config = dict(
    n_layer=16,
    d_model=160,
    n_experts=64,
    experts_per_token=3,
    d_expert=128,
    d_shared_expert=0,
    activation='silu',
    moe_layers=[2, 3, 4, 5, 6, 7, 8, 9, 10, 11, 12, 13, 14, 15],
    router_score='softmax',
    normalize_top_k=True,
    routed_scale=1.0,
    balance_loss=0.000246,
    balance_bias=True,
    router_cosine_scale=20.0,
    router_bias=True,
    init_std_router=0.0106,
    lr_router=0.000682,
    vocab_size=5221,
    norm='rmsnorm',
    norm_eps=1e-05,
    tie_embeddings=False,
    optimizer='muon',
    lr=0.00784,
    beta1=0.9,
    batch_tokens=[65536, 131072, 196608],
    seq_len=1024,
    train_tokens=476500000,
    steps=3844,
    dataset='wikipedia_en',
)
Below are experts of layer 13 (counted from 0) of a mixture-of-experts language model. Rows are named router (the router's row for the expert), up (a neuron's input weights, with its number) and show model dimensions 0-39. Each number is 128 + 32 x the weight over its row's rms, rounded and kept within 0 to 255.
After each expert's rows: a language model's description of what the expert responds to; "mostly gets" lists some tokens that are sent to it at least half of the time. This comes from a sample of Wikipedia text that the model never trained on.

# expert 20
router [148 107 128 108 109  90 113 162 161  83 169  93 120 104 179 110 116 104  72 129 148 155 156  93 149 180 158 136 135 128  59 139 149  95 127 133 158  90 132 165]
up0 [ 82 109 187  95 146 115 136 100 132 120 161 117 117 170  90 155 104 115 133  88 113 179 108 118 144  72 121  98 109 159 149 112  98 133 153 110  93 131 134 159]
up1 [ 70  41 135 153 151 177 172 151  95 112 180  86 210 166  90 158 151 147 226 116 120 114 144 138  83 104 108 111 103  82 133 110 156 142 136 147 145 133 121 162]
up2 [137  83 132 101 135 148 171  83 113  82  99 112 177 104 107 177  92  91 124 142 138 124 107 151 124 127 154 133 137 102 172  40 123  83 107 153 144 102  88 111]
up3 [143 166 142 116 139 162  67 110  80 146  94 133  95 112 134 133 140 140  81  91 127 167 136 170 112 117 138  95 133 134 113  94 161 152 166 180 127  91 130 166]
up4 [179 133 203 159  97 178 120 142 174  72 142  82 132 148 157 138 158 124 148 154 148 102 110 107 102 139 128 153 182  45 164 163 114 179 120 143 164 108 147  91]
up5 [110  64 172 169 116 119 165 131 119 139 106  76 178 133  98 157 180 150  90  96 143 123 128 120 113 145 109  94 108  57 138 118 158 146 105  96 112 113 141 165]
up6 [ 90  78 105  90 143  48 124 148 137 111 152 124 134 162 168 157  72 147 197 165 123 127 123 176  93 108 148 145 113  89 125  95 121  87 101 136 107 173 130 137]
up7 [ 74 140 149 127 116 130 143  92 148 120 125 172  74 150 144  55 128 123 108 108 115  34 122 163  97 120 144 128 103 114 133 124 135 181 109  82 107 122 209 153]
up8 [186 166 111 137 105 109 134  94 166 131 162 102  97 132  83 121 125 148 123  87  72 129 156  91 104  95 186 135 121 138 175  97 156 146  51 179 121 133 102  92]
up9 [121 133 127 147 121 130 138 122  56  68 119 128 132 128 138 158 117 112 137 136 121 113 171 133  97 203  99  52 144 123 159 163 101 113  84 165 118 124 132 140]
up10 [220  90 116 180  64  72 126 124 142 148 161 142  69 115 180  87 162 113 139 134 168 159 123 131 214 135 132 115 111 100 115 153  86 128 117 109 111  97 139 137]
up11 [104 129  97 142 108 137  87 100 165 146 148 123  78 108 122 164 164 122 111 123 147 169 135  78  92 159 130 162  86  98 113 121 196 105 197  73 140 154 142 101]
up12 [119 118  77 140  81 145 188 134 138  73 140 130 132 125 156 168 190 132 133 140 118 126 138 174 137 146  44  90 195  95  64 150 175  79 104 185 130 185 125  67]
up13 [160 125 197 125 107  94  88 112 158 187 134 141 107 170  89 157 134  61 165  84 227 141 197 168 129 128 144 188 112 185 148 141  93  73  69 166 122  94 162 121]
up14 [ 93 159 139 151 202 105 179 129 114 175 139  77 106 114 148 149 150 144 164 115 111 132 134 127 173 100 113 152 132  66 144 125 104 142 153 120 124 121 175 139]
up15 [143  93 156 115  59 106 162  82 130 154 147 169 137 135 107  97 101 158  62 105 109 124 116 116 105 112 110 157 150 139 105 149 126 102 126 129 100 119 133 172]
up16 [104 137 162 148 170  99 125 178 146  77 144 139 146 113 125 120 181 118 177 136 118 156 106 124 114 148  71 142 153 163 153 117 161 111 182 116 128 104 158 103]
up17 [208 134 123 121 127 134 117 138 144  97 168 117 161 143 170 158 190  81 130 106 155 170 152 161 142 177 123 142 187  72  97 141 116 148 142 107 150  64 116 201]
Description: Line breaks in lists. Line breaks ending infobox, taxonomy, or cast-list items, plus capital first letters of headings or list entries, such as Critical, Base.
mostly gets: ")\n", " =\n\n", ";\n", "\"\n", " var", ");\n"

# expert 59
router [119 111  96 119 139 165  74 112 125 179 136 164 199 128 125 126 177 141 138 100 138 152 134 128 138 115 119 118 114 141 217  85 127 130 153 118 159 120 131 148]
up0 [ 67 119 114 113 142 167  79 118  92 107 125  43 154  67 112 133 124 132 157  95 121 116 133 185 161 117 174 139 127 174 133 142 153 151 119 118 103  86  60 143]
up1 [158  61 117 137 163 113 158 116 143 141 115 146 137 109 124 157 158 141 127 196  99 175 132 130 117 111  98  94 131  94 127 137  97 140 138 152 121 185 100 101]
up2 [181  79 147  82 131 110 143 140  58  63 182 142 133 103 118 171  96 121 127 102 164 108 158 164 117 116 141 117 144 153 149 119 113 112 139  38 150  96 135  90]
up3 [103 126 120 111 183 135 140 154 126  90 195 144 170 125 180 153 161 102 101 123  88  97 159  92 157 100  67 195 110  99 201  95 122 115 165 158 154  58 162 109]
up4 [135 152 147  97 156  91  94  79 150 167 125 121 162  87 166 160 156 140 126 127 168  94 221 161 194 110 147 113  86  64 110 108 117 119 150 140  97 123 136 130]
up5 [107 117 144 146 101 201  88 114 108  74 163  27 138 108 136 102 146  94 166 152 119 172 104  78 165 123 117 158 126 130  74 145 142 154 140 101 118 153 121 155]
up6 [116 144  52 155 112 141 130 155  90 114 121 106 179 146 137  64 120 113  80 140 126  81 129 167 113 104 133 105 134  86 108  48 178 130 140  87 143 131 121 124]
up7 [164 111  85 153 139  70 102 108 165  89  56 142 121  68  79 215 155 194 115 143 160 188 168 199 125 133 123 100  71 131 149  90 158 122 126 151 132 102 171  91]
up8 [139 174 158 112 123 117 137 120 103  73 104 104  83  76 130 131 132 144 127 100 121 155 129 114 127 135  91 115 122 193 138 115  84 108 145  91 133 117   7  84]
up9 [163 128 142 168 114  75 126 178 118 150 116 132 144 113  77 153 211 117 101 161  97  57 121 138 114 154 102  53 130 147 208  97 111 101 167 166 109 107 130 238]
up10 [120 126 156 129 128 142  98 176  79 126 117 131 145  83 120 116 141 114  90 126 165 116  94 168 161 166 128 111  95 168 137 172 126  79 104 144 139 110 164 128]
up11 [123 106 127  87 167  86 147  66 144 137 138 120 114 128 127 171 235 155 114  87 148 150  93 212  90 120 113 161 121 153 122  46 165 117 126 168  88 133 125 120]
up12 [158 125 188 158 158 106 116  92 157 129 188 168 126 147  93 148  81 173 137 114 126 147 183  81 148 163 131 110 146 138 105 142 133  85 117 133 126 134 130 148]
up13 [132 121  94  97 108  83  90  79 129 111 170 118 117 141 190 109 130  94  99  94 178 155 143 146 124  92 138 157  99 153  95 144 118 124 137 173 115 130 157 101]
up14 [173  97  92  87  69 119 138 134 117 160 166  83 128 135 118 177 135 100 157 190 119 135 125 118 104 129  91 130  60  78 107 168 121 114 149 145  99 115 137 166]
up15 [118 110 100 146 150 110 147 136 132 138 187 150 117 129 133 152 124 118 116 110 139 123 134 154  89 132 134 161  85 109  75 156 169  69 161 122 116 153  38 122]
up16 [ 77 172 140  73 178 151 109 193 150 188 141 123 134 199 163 121 109 120 163 115  67 117 159 189 150  80  79 135  89 104 150 109 122  96 129 122 105 143  76 109]
up17 [113  96  88  83  83 100 113 100 100  97 114 132 130  61 179 130  89 120 113 160 113  99 145  95 115 135 127 139 196 217 108  89  84 156 187 153 147 143 116 111]
Description: Inner letters of foreign names. Single consonants or short pieces inside foreign personal and place names, such as Verdasco, Almagro, Stéphane, San Antonio, plus accented bytes.
mostly gets: " Anton", "bass", "asc", "″E", "ç", "lad"

# expert 48
router [155 162 152 156  82 162  95 125  75 211 137 118 205 107  91 115  97 186 180 144 152  66 127 147  93 129 124 134 141 154 114 196 181 145 101 127 138 136 137 118]
up0 [121 175 155 156 184 188 119 134 141 155 135 100 129  88  83 139 116  69 161 159 149 115 120 178 162 129 129  97 132 150 158 118 162 119  76 128 169 138  80 106]
up1 [ 97 160 208 157 130 152 101  91  95 112 134 109 122 128 151 148 123 149 135 156 200 145 122 107 126 136 160 168 115 134 108 125  95  97  96  20 155 124 115 119]
up2 [ 98 136 200  83  86 130 155 128 118 168  71 130 161  91 151 146 123 112 160  64 108  85 141 110 113 134 126 146 161 114  95 158 141 108 136 126 200 153  86 152]
up3 [129 112 157  98 129 107 172 197 142 128 112 164 134 108 116  62 166  90 154 159 128 107  72 167 108  99 125  50 145  97 167 112 125 134 133 123 162 161  70 129]
up4 [160  86 157 100 164 105  82 121  90  82 131 144 107 111  95 134 187 115 167 166 168 131 168 122 180 131  94 139  59 134 146  65 184 113 126  68 172 127 134 109]
up5 [140  79 151  75  76  71  85 190 101 135 153 166 109 127 115 172 153 141 125 169 163 111  63 189 151 125 113 163 140 151 189 168 131 104 125 136 127 146  97 161]
up6 [206 133 134 129 140  82  92 173 139 174 108 104 138 152 117 114  93 106  85 179 126 133 110 125 122  99 116 140 116 160 144 118  99 178 123  68  88 157 121 121]
up7 [210  87 135  98 122 112 141 109 150  90 109 136 139  39 122 129 138 183 110 130  98  93 120 156 108 168  57 137 144 131 100 124 111 133 157 115 146  53 183 102]
up8 [165 122  62 110 155  76 121  92  79 145 145 165 130 126 122 113  77 124 122 118 113  75 139 199 101 109 122 130 130 133 155  48 103 200 159  57 150 108 118 167]
up9 [125  96  87 163 169 125 109  89 152 173  89 166 140 145 125 102 121 124  81 105  41 184 121 192 152 122  95  97 153 132 134 102 116 132 118 127 110 111 128 146]
up10 [153 159 116 148 113 122 198  97  80 137 137 141 111 177 127  94 157  73 125 139 148 134 104 181 130  88  84 151  57 122 135 169 125 123  99 164 141 136  82  97]
up11 [188 100 127 153 116 146 132 107 221 159 188 157 169  63 129 160 125 138 112 141 116 146 163 184 167  68  88 149  87 160 176 102 163 143  52 142  78 161 135 109]
up12 [123 132 144 103  96 138 109 114 158 106 159  80  77 156 132 143 136 128 140 156 150 144  75 118 151 135 123 150  71  49 141 151 130 100  77 104 122 102 109 163]
up13 [122 174 143  85 109  92 135 156 110 130  51  70 140  92 100 114 134 130 105 162 141 175  96  88 116 101 119 150 136 145 167 177 158 157 111 150 155 128 149  93]
up14 [128 112 143  97  58 159 146 123 154 140 134 146 158 140 145  44 167 119 119 178 112 185  93 115 103 185 156  99 156 158 126 147 158 138 140 142 126 155 111 147]
up15 [156 142  88 165 173 142 199 164  98 124 139 145 112 118  95 126 104 136 110 145 135 169 102 151  83 130 135  53  91 114 106 108 148 144 120 167 168 196  74 126]
up16 [151  93  93  66 138  83  95 109 148 144 102  92 164 214 113 144 114 127  94  98 151 120 186 136 116 160 135 154 119 153 177  97 168 126 123 150 144 114 124 128]
up17 [ 95 118  85 165 119 165 175 185 120 131 101 118 159 164 157 163 166 126 139 173 105 129 167  96 109  93 166  73 100  86 143  80 187 130 116 107 157 143 121  91]
Description: Name word pieces. Middle and end pieces of personal and place names, especially foreign surnames, such as Wat(z)lavick, Milw(au)kee, Hob(ok)en, Abd.
mostly gets: " gen", " Jo", " Brown", " Bus", " Jos", " Van"

# expert 2
router [105 156 100 138 177 144 116 165 134 138  94 115 150 119 107 135 180 157 175 161 133  81 163 155 167 148 111 114  66 193 124 207  97 115  82  93  96 128 155  90]
up0 [147 126 135 108 135 146 121 126 114 182 157 124 137 128 151 166 123  79  51 176 114 109 139 126 154 100 169  89 144 111 114 133 159 167 156  65 158 156 114 152]
up1 [ 80  76 130 123 156 180 104 161  92 115  76 107 201 122 147 145 160  86 121 156  79 137 132 168 129 167 135 135  66  57 118  82 138 146 167 108  75  93 104 153]
up2 [ 88 121 119 141  90 144 167 168 135  84 128 125 136 157 130 140 145 178 130  91 161 141 101 105 124 117 131 102  97 125 134 140 153 146  92 100 130 134 192  89]
up3 [150  92 139 124 101 114 154 181 126 127  66 142 167  97 113  92  92 121 131 133 139 159 146 169 158 180 112 116  79 146 133 166  66 121 187 131  67 104 154 144]
up4 [126 130  90 143 148 108  78 108  74 119 120 139 165 149 128 101 173 127  94 133  82 117 171 103  99 124 107 140  76  23 141 130 119 141 153 108 120 182 150 124]
up5 [ 58  83  43 152 149 173  87 101 138  94 122 132 111 132 169 219 137 138 129 116 142 120 160  92 113 137 125 153 125 162 105  87  61  80 201 123 155 125  94 121]
up6 [170  90 152 174  99 102 176 168  90 118  79 167 104 144 154 137 172 146 143  71 149 148 143 178  81 170 116 127 115  94 114 168 129 113 110  80 152 167 149 143]
up7 [113  58 116 111  60 124 120 154  93 142 128  96 182 140 131 123 125 103 123 189 117 121 119 124 132 135  91 142  83 173  98  89 161 138 127 158  91 137  93 153]
up8 [125 110  77 167 103  66 148 132 162 103 152 161 161 138 135 103 115 184 101 146 119 172 139 124  97 118  94 112  65 163 149  72 169 172 143  76 102 118 149 145]
up9 [122 137  95 150 158 102 129  85  94 153 176 141  87 122 106 126  83  98 143 172  97 117 138 155 135 178 140  54 169 109 109 138 169 130 108 177 146 134 109 121]
up10 [162 110 191 165 140 132 164  99 127 131 134 125  92 135 111 140 105 156 183 128 118 120 145  52 152 161  94 132  88 115 129 178  89 106  81 106 166 127 144 135]
up11 [152 172 113 130 107 132 126 119 168 132 122  98 120 154 128  68 150  77 151 110  81 112 121 153  89 145 113 135 106 133 184 145 129 126 144  99 179 128 108  85]
up12 [ 88 171 117 145 120 206 141 107 138 113 162 104 153 154 127  80 128  97 133 138 106 168 136 162 103 109 134 124  93 125 172 132 129 131 134  81 140 136 150  73]
up13 [133 120 129 105 122 147  86 110 162 115 164 112 141 128 143 146 112 155 168 142 153  87 138 138 103 155 154 143 132 116 157 195  76 172 113 172  67 102  82 136]
up14 [ 30 100 158 119 106 181  97 128 174 128 111 116 137  79 126 161 115 108 181 106 104 135 114 115 118 157 135 125 117 117  71 147 134  91  87  81 109 134 131  88]
up15 [163 116  91 138   5 180 124 138 157 158 140  77 154 171 129 118 150 144 169 135 139 178 149 186 136 151 101 110  87 154 138 201  70 121 184  90 132  67 133 141]
up16 [193  91 113 128 163 103 135  72 103 102 112 127 143  89 147 176 107  91 137  85 173  88 126 139 110 148 128 110 134 195  99  61 117 118 106  62 129 144 136 115]
up17 [ 88  82  90 132 106 136 142 127 133 155 168 147 111 102 147 158 135 204 127  98  68 165  95 103  87  86  77 125 100 119 109 105 127 140 117 135 204 126  78 114]
Description: Mid-word Latinate fragments. Word-internal pieces and short stems in running prose, often before -ion, -able, -ography: sp-id-ers, d-ipl-oma, st, respect, refer.
mostly gets: " st", " Act", " refer", " bi", "ipl", " pot"

# expert 22
router [153  93 148 132 174 122 152 116  84 133 117 125 177 158  50  86  94 108 148 113 100  78 105  62  92 143 109 129 147  72 113 151 111 118 145 129 150 144 164 117]
up0 [142 148 103 128  93 110 102 120 147 148  66  91 183 128 100 128 107 113 167 108 111 123  48 164  98 155  93 139 127 182 134  80 120 125 124 137 129  94 160 111]
up1 [108 140  94 141 123 129 180 131 126 156 135 118 142  93 100 200 178 112  58 153  63 136 146 176 151 123 181 158 116 136 114  82 137 119 124 107 156  98  96 180]
up2 [128 161 129 145 144 178 116 169  82 104 113 117  95 150 179 142 113 182 122 104  98 172 145 112 159 159 121 150 112 129 129 139 116  96 177 124 106  87  88 166]
up3 [186 104  95 104 166 144 217 140 138 133 152  96 102  61 126 146 174  93  86 158 127 126 143 152 110 126 127 158  78 134 105 130 116 148 149 148 149 158 202 111]
up4 [103 151 151  95 135 133  88 129  92 158 137  92 158  91  70 105 141 139  70 138  84  59 137 161 167 176 149 144 132 111 167  89 132  88 125  91 125  95 110 166]
up5 [173 149 105 119  60 177 120 131  86 197 174 121 130 132 124 119  89 104 125 110 120  89 146 156 156 170 179 151 120 168 124 117 166 161 113 116 114  87 105 131]
up6 [142 155  73 113 131 138 123 148 147 124 138 137 172  83  92  93  98  93 101 137  91  92 118 144 185 120 140  96  73 101 112 101 159 124 134  89 163 112 102 135]
up7 [131 105 150  80 108 117 228  63 151 128 153  87 141 180  97 138 100 107 140 115 162 124  44 107 113 116  84  84 104 142 141  83 127 120 152 146 141 109 162 129]
up8 [ 94 148 155 154 192 137 153 133 151 129 158 106  87 118 100 125  99 150 103 133 116 155  95 149  98 146  94 157  79  68  97 103  41  85 108 101 182 117 185 117]
up9 [191 143 130 168 161 150 174 116 182 100  97 123 158 129 143 104 116 165  55 119 119  48 158  71 116 169 169 120 152 171 155 133 118 129  46  76 115 123  96 123]
up10 [151 105 125 147 154 212 224  73 143 118 119 187 130 147 122  35 127 113 172 170 129  87 132 125 116 138 109 194 125 155 168  89 108 108 113 104 140  97  82 164]
up11 [146 142 167 111 144 127 123 108 102 124 168 102 152 127 130 168 106 174 139 178 110 100  84 137 181 171 118 113 153 108 107 141 174 128 134 160 168 193 111 175]
up12 [162 120 109 146  87 129 120 102 152 180  75  88 150 163 108  69 131 164 126 166 126  87 117 111  96 117 158 113  69 103 103 120 147  97 116 142  57 121 135 137]
up13 [149  83 156 134 137 119 164 124 106 131  91 102 174  53 144 125 143 100 163 110 121 147 110 133 104 137  82 174 167 112 110 125 159 110 112  65  98 175 155 143]
up14 [114  74 150 132 135  81 120 116 134 111 178 154 144 126 169  85 129 153  98 117 144 135  84  87 169 154  98 186  89 132 175 144 104 159 123 159 123 101 128 156]
up15 [111 112 171 117 101  79 103 155 113 113 128 211 133 133  89 115 132  99 101 118 122 107  47  98 102 134 111 110 143  73 124  95 141 126  82 111  40 153  83 101]
up16 [119 137 133 116  99 125 124  82 106  88 115 128 173 148  89  57  80  81 101 194  77 127 110  98  87  89 157 112 162 126 146 128  93  89 153 150 131  71 156 147]
up17 [136 148  99 161 118 139 122  82 167 139  95 134 149 142 184 184 187 121 110  68  93 158 115 136 120 139  39 114 102 185 160 135 137  67 105 164 149 170 169  88]
Description: First-syllable name pieces. First or second pieces of proper names after a capital initial, as in H-ap-oel, Bol-ivia, Jo, Paul, Christ, Los, in sports and name lists.
mostly gets: " Jo", " Los", " Paul", " Christ", " Tok", " Matt"

# expert 29
router [ 49 120 103  76 142 135 128 130 101 169  65 114 103 103 118  94 146 132 135 140 112 140 101 115  78 100 160 131 111 123 187 128  28 150 106  94 155 124 166 126]
up0 [109 159  96  97 167 101 174 135 235 160  98 117 172  83 185 176 137 119 110  83 109  78 175 140 112 101 104 127  56  55  96  52 168 124 162 148 183 102 127 143]
up1 [141 101 160 144  91 139 120 139 149  89 139 117  76 173 120 149 160  68  95 168  92 124 167 106  99 102 133  83 171 110 102 116 106 138  62 109  87 147 166 167]
up2 [134  61 165 138 146  75 113 229  96 136 125 128 158  97 110 117 167 130  96 123  93 137 152 164 168 158 138 105 157  77 168 164 127  89 145 159  89 154  90 134]
up3 [ 75 106 113 129  81 109 140 114 162 139  91 198  93 125 184 137 159 115 134 145 102 119  78 161 111 160 125  54 138 149 125 121 127 162 112 148 133 123 169 146]
up4 [121  83 100 176 140 144 169 151 106 146 182 151 127  88 107 131 149  92 171 106 113 115 157  94  58 103 127 117 103 102  94 184  83 128 109 104 196 190 166 124]
up5 [114  95 129 122 148 163 168 122 109  73 112 125 124 160 128 107 180 171 190 164 162 151 112 101 186 107 150  94  98  99 161 113  91 152 184  98 126 134 129  76]
up6 [105 162 147 100 113 184 126 135 154 109 123  80 155 155 108 164 139  93 108 165 110 126 125 138 100 140 162  72 114 128 126 119 106 140 111 141 123  91 110 207]
up7 [153 126 123 110 119  64 110 141 134 168 147 130 135 121 183 117 186  99  76 144 123 101 178 117  46 120 146 204 123 150 156 138 172 147 112 137 196 128 126 161]
up8 [102 178 131 139 125 135 154 144 131 161 198 129 100 162 163 114 107 147 156 163 161 141 102 166 121 160 118 174 168 162 109 107  99 156 133 124  96  67  63 195]
up9 [163 119 114 133 144 103 131 175  75 175 134 108 100  99 115  79 196  44  95 184 154 168  85 163 103 114 171 134 136  96 145 134  89 125 105 170  87 132 128 126]
up10 [137 143 143  97 141 144 138 158  93 183 108 101  95 145 132 123  93 117 163  94 132 138 118 130  48 123 143 177 122 124 164 113 134 130  96  78  95 138 156  74]
up11 [ 89 107 110 108  97  85 153  86 138  94 127 137  98 124 130 185 100  80 128 169 118 108 140 106 147 165  77 166 122 223 147 133 104  86 138 147 126 119 121 158]
up12 [152 111 134 147 114 124 149 148 138  98 141 153  93 129 197 101 160 101 158  96 140 140 170 114 107  65 120 169 105 126 153  56 199 161 104 195  67 179 146  74]
up13 [157 151 131 117 117  99 106  82 114 100 163 118  70 138 155 134 175 187  84 189 164 139 117 164 113 126  55 155 143 101 137 190 161 135 200 136 155 103 131 102]
up14 [ 92 157 179 104 145 158 135 182 122 113 141 194 158  74 190  97 182  93 153 160  77 192 136 142 162 126  96  63 139  15 151 130 122 135 142 119 128 143 159 113]
up15 [175 189 131 119 122 153 127 128  91 186 155 166 148 139 140  90 176  93 169 103  96 147 133  97  83 153  94 129 138 126  98 133 130  93 110 171 127 106  82 167]
up16 [180 100  89 124 157  93 150 181  94 131 113 116 150 162  87  79 186 102  86 137 114 117 142 117 131 120  91 142 188 134 111 183 124 101 125 184  69 106 129 128]
up17 [ 92  99 139 174 162 110 133 185  83  82  98 170 126 132 159 104 121 163 136  81 171  93 136 172  81 116 155 140 158 159 155 128 132 225  86 144 141 148 145 128]
Description: Mid-word Latinate syllables. Middle syllables of long Latinate words before suffixes like -ed, -ion, -ing, such as assistant, construct, unfavorable, affiliated.
mostly gets: "stitut", "ject", "struct", " administ", "duct", " author"

# expert 34
router [ 75 155 175  76 137 173 108  81 107 101 131  92 172 155 101 148 163 156 171 117  85 133 116  57 131 117 100  70 153 128 141 138 148 108 105 118  88  90 121 117]
up0 [144 190 129 142  78  99 149 123 138 113 117 110 124 125  99 114 120  93 121 101 130 158  75 141 162 117  71  88 177 162 132 125 128  74  97 162  64 146 102 131]
up1 [127 158 141 177  85 107  85 118  88 136 115  53 135 158 128 132  44 108 105 131 120  68 133 138 178 106 102  78  98 132 112 128 106  97 144 165 113 151  93 190]
up2 [142 106 111 115 126 130  91  71  72  81 116  95 164 132 128 139 156 147 131 116 110  96  77  97 172 118 121 140 136  86 157 113 160 110 150 159  83 116  85 151]
up3 [ 94 115 193 151 119 184  86  89 111 134 186 121 125  81 141 163 143  87 120  96 108 128  84  99  75 145  85 138 116 141 120  59 190 136 168 107  65 130  94 174]
up4 [122 166 149  78 159  96 131 126 106 114 161 134 134  72 105 155  81 196 151 169 130 141 127  78 108 134 123 118 124 128  90 149  52 129 150 154 167 140 134 113]
up5 [118 166 105 118 102 144 122 126 179 138  77 101  58 104 134 115 177 102 113 108  88 184 126 166  72 112 116 128 112 114 149  83 164 174 121 117 111  84 132 124]
up6 [182 108 157 173 144 156 103 133 125  84  78 153 163 116  78  65 123  78 121 106  76 159  82 112 152  95 107  70  88 141 143 123  98 133 122 129 163 137  83 156]
up7 [119  98 142 104  99 136 115 132 144 118 133 124 141  72 109 139  86 110 141 124 140 124 171 108 100 158 115 143 135 154 149  81 134 119  63 153 145 179  88 171]
up8 [137 170  92  82 139 138 152  72  98 134 136 142  73  79 129 167 116 110 125 111 202  77 117 150 203 151 108 172 104 152 145 174 169 141  98  98 124 131 110 138]
up9 [125  47 114 125 125 106  90 145 132 119 114  98  57 131 211 156 153 112 132 131 162  97 140 141 106 121 141 229  87 166 183 128 166 114 152 169  75 143  84 110]
up10 [ 96  84 123 142  94 140  41 113 149 142  90  70  95 133 137 119 119 128 110 138 168  82 160 120 182  89 118 155  80 100 133  92 182 115 128 116 138  75 166 151]
up11 [139 126 160 181  81 129 155 156 120 128 102 139 159  90 189 117 114 127 153 119 163 144 109 126 172 134 160 116 115 134 110 119 135  85 127 107  73 135 156 140]
up12 [125 136 108 117 128 139 179  82 172 125 201 127 111  97 130  98 130  98 151 124 135 132  95 156  60 131 129 128 151 105 138 133  77 127  77 161 123 146 101 127]
up13 [110 164 167 148 130 138 174 100  98 108 121 142 114 141 138 170 168 127 141 111 120 158 106 116  79 114 173  72 128  47 125 149 155  95 127 150  86 137 102 137]
up14 [118 119 114  55 142 131 160  72 154 133  87 135 129 128 111 130 163  75  99 100 122  76  74 168 118 142 114 108 100 114 123 141 107 119 103 147 162 126  85 133]
up15 [133  91 119 140  76 117  93  96 164 151 172 122 193 155 114 112 168 120 167 143 130 115 121 122 138 113 200 143 133 122 131  66 161 134  89 126 171 118 180 104]
up16 [136 144 111 120 110 152 149  90 115 146 158 184 126 126 172 135 157 111 119 163  95 112  68 143  60  88 180 139 160 121 100 118 183 123 164 116 111 105 107 117]
up17 [ 93 116 126 162  87 112  99 130 163 142 112 146 192 126 152 190 127 115  46 122 190 163  93 165 132 107 109 100 142 105 129  76 162 139 121 127 139 153  93 127]
Description: Mid-word verb stems. Word-start or middle stems that take verb endings like -ed or -ing, such as app, ent, prov, sett, Represent, often capitalized or after t, S.
mostly gets: " app", "app", " ent", " prov", " Sup", " host"

# expert 23
router [ 98 188 121 145 109 135 108 125  73 106 161  76 148 112 102 120 152 149 123 116 124  99 113 117 128  46  86  65 110  90 115 116  79 143 117 145 165 149 177 141]
up0 [149 143 126 105 138 125 115  95 130 117 187 102 113 125 121 132 152 150 154 101 204 149 151 155 138 141 140 143  94 184  79 147 123 159  97 111  81 126 120 150]
up1 [140 115 167 164  95 182  62 114 121 109 145 133 130  53 172 111  93 123 173 109 113 167 113 121 115  58  55 101 159 110 101 122  93 189 117 118 165 152 156 141]
up2 [179  80 137 156 117 135 169  99 160 139  97 130 153 113 108 100  92 166 196  82 111  94 139 159 140 171  96  90 103 118 106 191  73 141  98 153 126  86 168 106]
up3 [132 117  82 103 162 168 140  98 178 145 138 121 163 123 119  88 147  88 196 155 137 167 157 125  98 133  42 127 148 128 157  80 181 126 141 160 163 147 178 146]
up4 [ 73 102 161 127 124 133 100 195 118 118 192 131 142 116 142  97 147 120 166  68 143 175 135  66 112  96 150 163 121  85 120 137 144 118 148 107 179 119  74 137]
up5 [146 115 175 149  93 187 160 193  76 185 110  97  92 141 151 127 151 129  93 160 183 148 105  66 153 142 131 147 138 142 117 151 131  73 120 190 130 131  98 190]
up6 [161 151  71 141 104 153 127 138 130  95  71  67  96 124 146  97 150  97 125 141 133 134 130 176 126 121 110 112 161 125  95 107 111 128 135 143 126  91  83 108]
up7 [140 125 168 101 188 127 162  84 165 124 192 112 114  59 185 115 129 125 123 124 118 160 146 120 198  91  93  90 184  86 126 125 121 178  95  83  89 129 136 173]
up8 [139 132 134  96 170 111 123  88 122 171 139 118 124 142 162 106  72 132 120 120 128 153 124 132  96 112  88 154 111 129 141 138 162 118 204 166 156  99 154 158]
up9 [ 79 116 195 150  68 139 194 166 123 111  79 137 146  49 101 116 155 128 155 137 121 154 124 158 135 106 107 143 125  80 127 105 130 118 112 140 209 157 163 109]
up10 [141 127 107 134 115 177 196 129  80  56  89  88 128 152  43 103 135 162 135 127  81 127 132 106 127 127  89 112  79  29 183  82 158 139 135 117 134 156 140 138]
up11 [150 142  66 156  67 134 124 151 130  13 135 144  74 127 100 158 168 147  98 130  78 101 141 121  55  82 193 120 112 158 136 102 120 168 122 131 152 186 144 174]
up12 [143 106 167 138 106 119 128 134  87 113 111  97 144 130  78 139 185 134 137 156  87 134 171 113 131  68 167 160  98  80 167 120  55 110 135 103 155 134 161  97]
up13 [100 123  82 101 140  73 121 146 178  83 144 151 205 140 120 123 121  32 121 196 195 122 117  78 172 138  89  76 153 138 142 128  92  70 129 129 113 112 110 146]
up14 [107 123 111 122 136 107 167 132 124 160 162 170 145 121 202 182  53 106 177  90  75 106 125  96  96 170 104 156 114  84 160 179  98  91 159 130 152  94  91 143]
up15 [164 132 103 114  73  76 130 154 152  96  82  75 178  85 200  25 132 142  96 161 118 144 157  73 156 120  93 142  92 127 168 105 125 128 171 105 122 118 208 104]
up16 [146 144 126  85  81  23 117  87 154  99  89 137 125 155 107 133 100 175  84 179 125 141  73 132 125 101 126 138 136 107 112 107  53  97  88  88  78 142 129 164]
up17 [134 110 168 129  62 171 105  84 156 111 149 129 157 145 172 140 223 118 158 130 117 109 111 141 117  71  75  92  84 101 147 130 157 108 121 126  33  91 143 130]
Description: Common noun stems. Stem pieces of ordinary nouns and verbs, often before suffixes like -s, -ing, -ment, such as dock, damage, death, office, transform.
mostly gets: " air", " ship", " death", " fire", " land", " employ"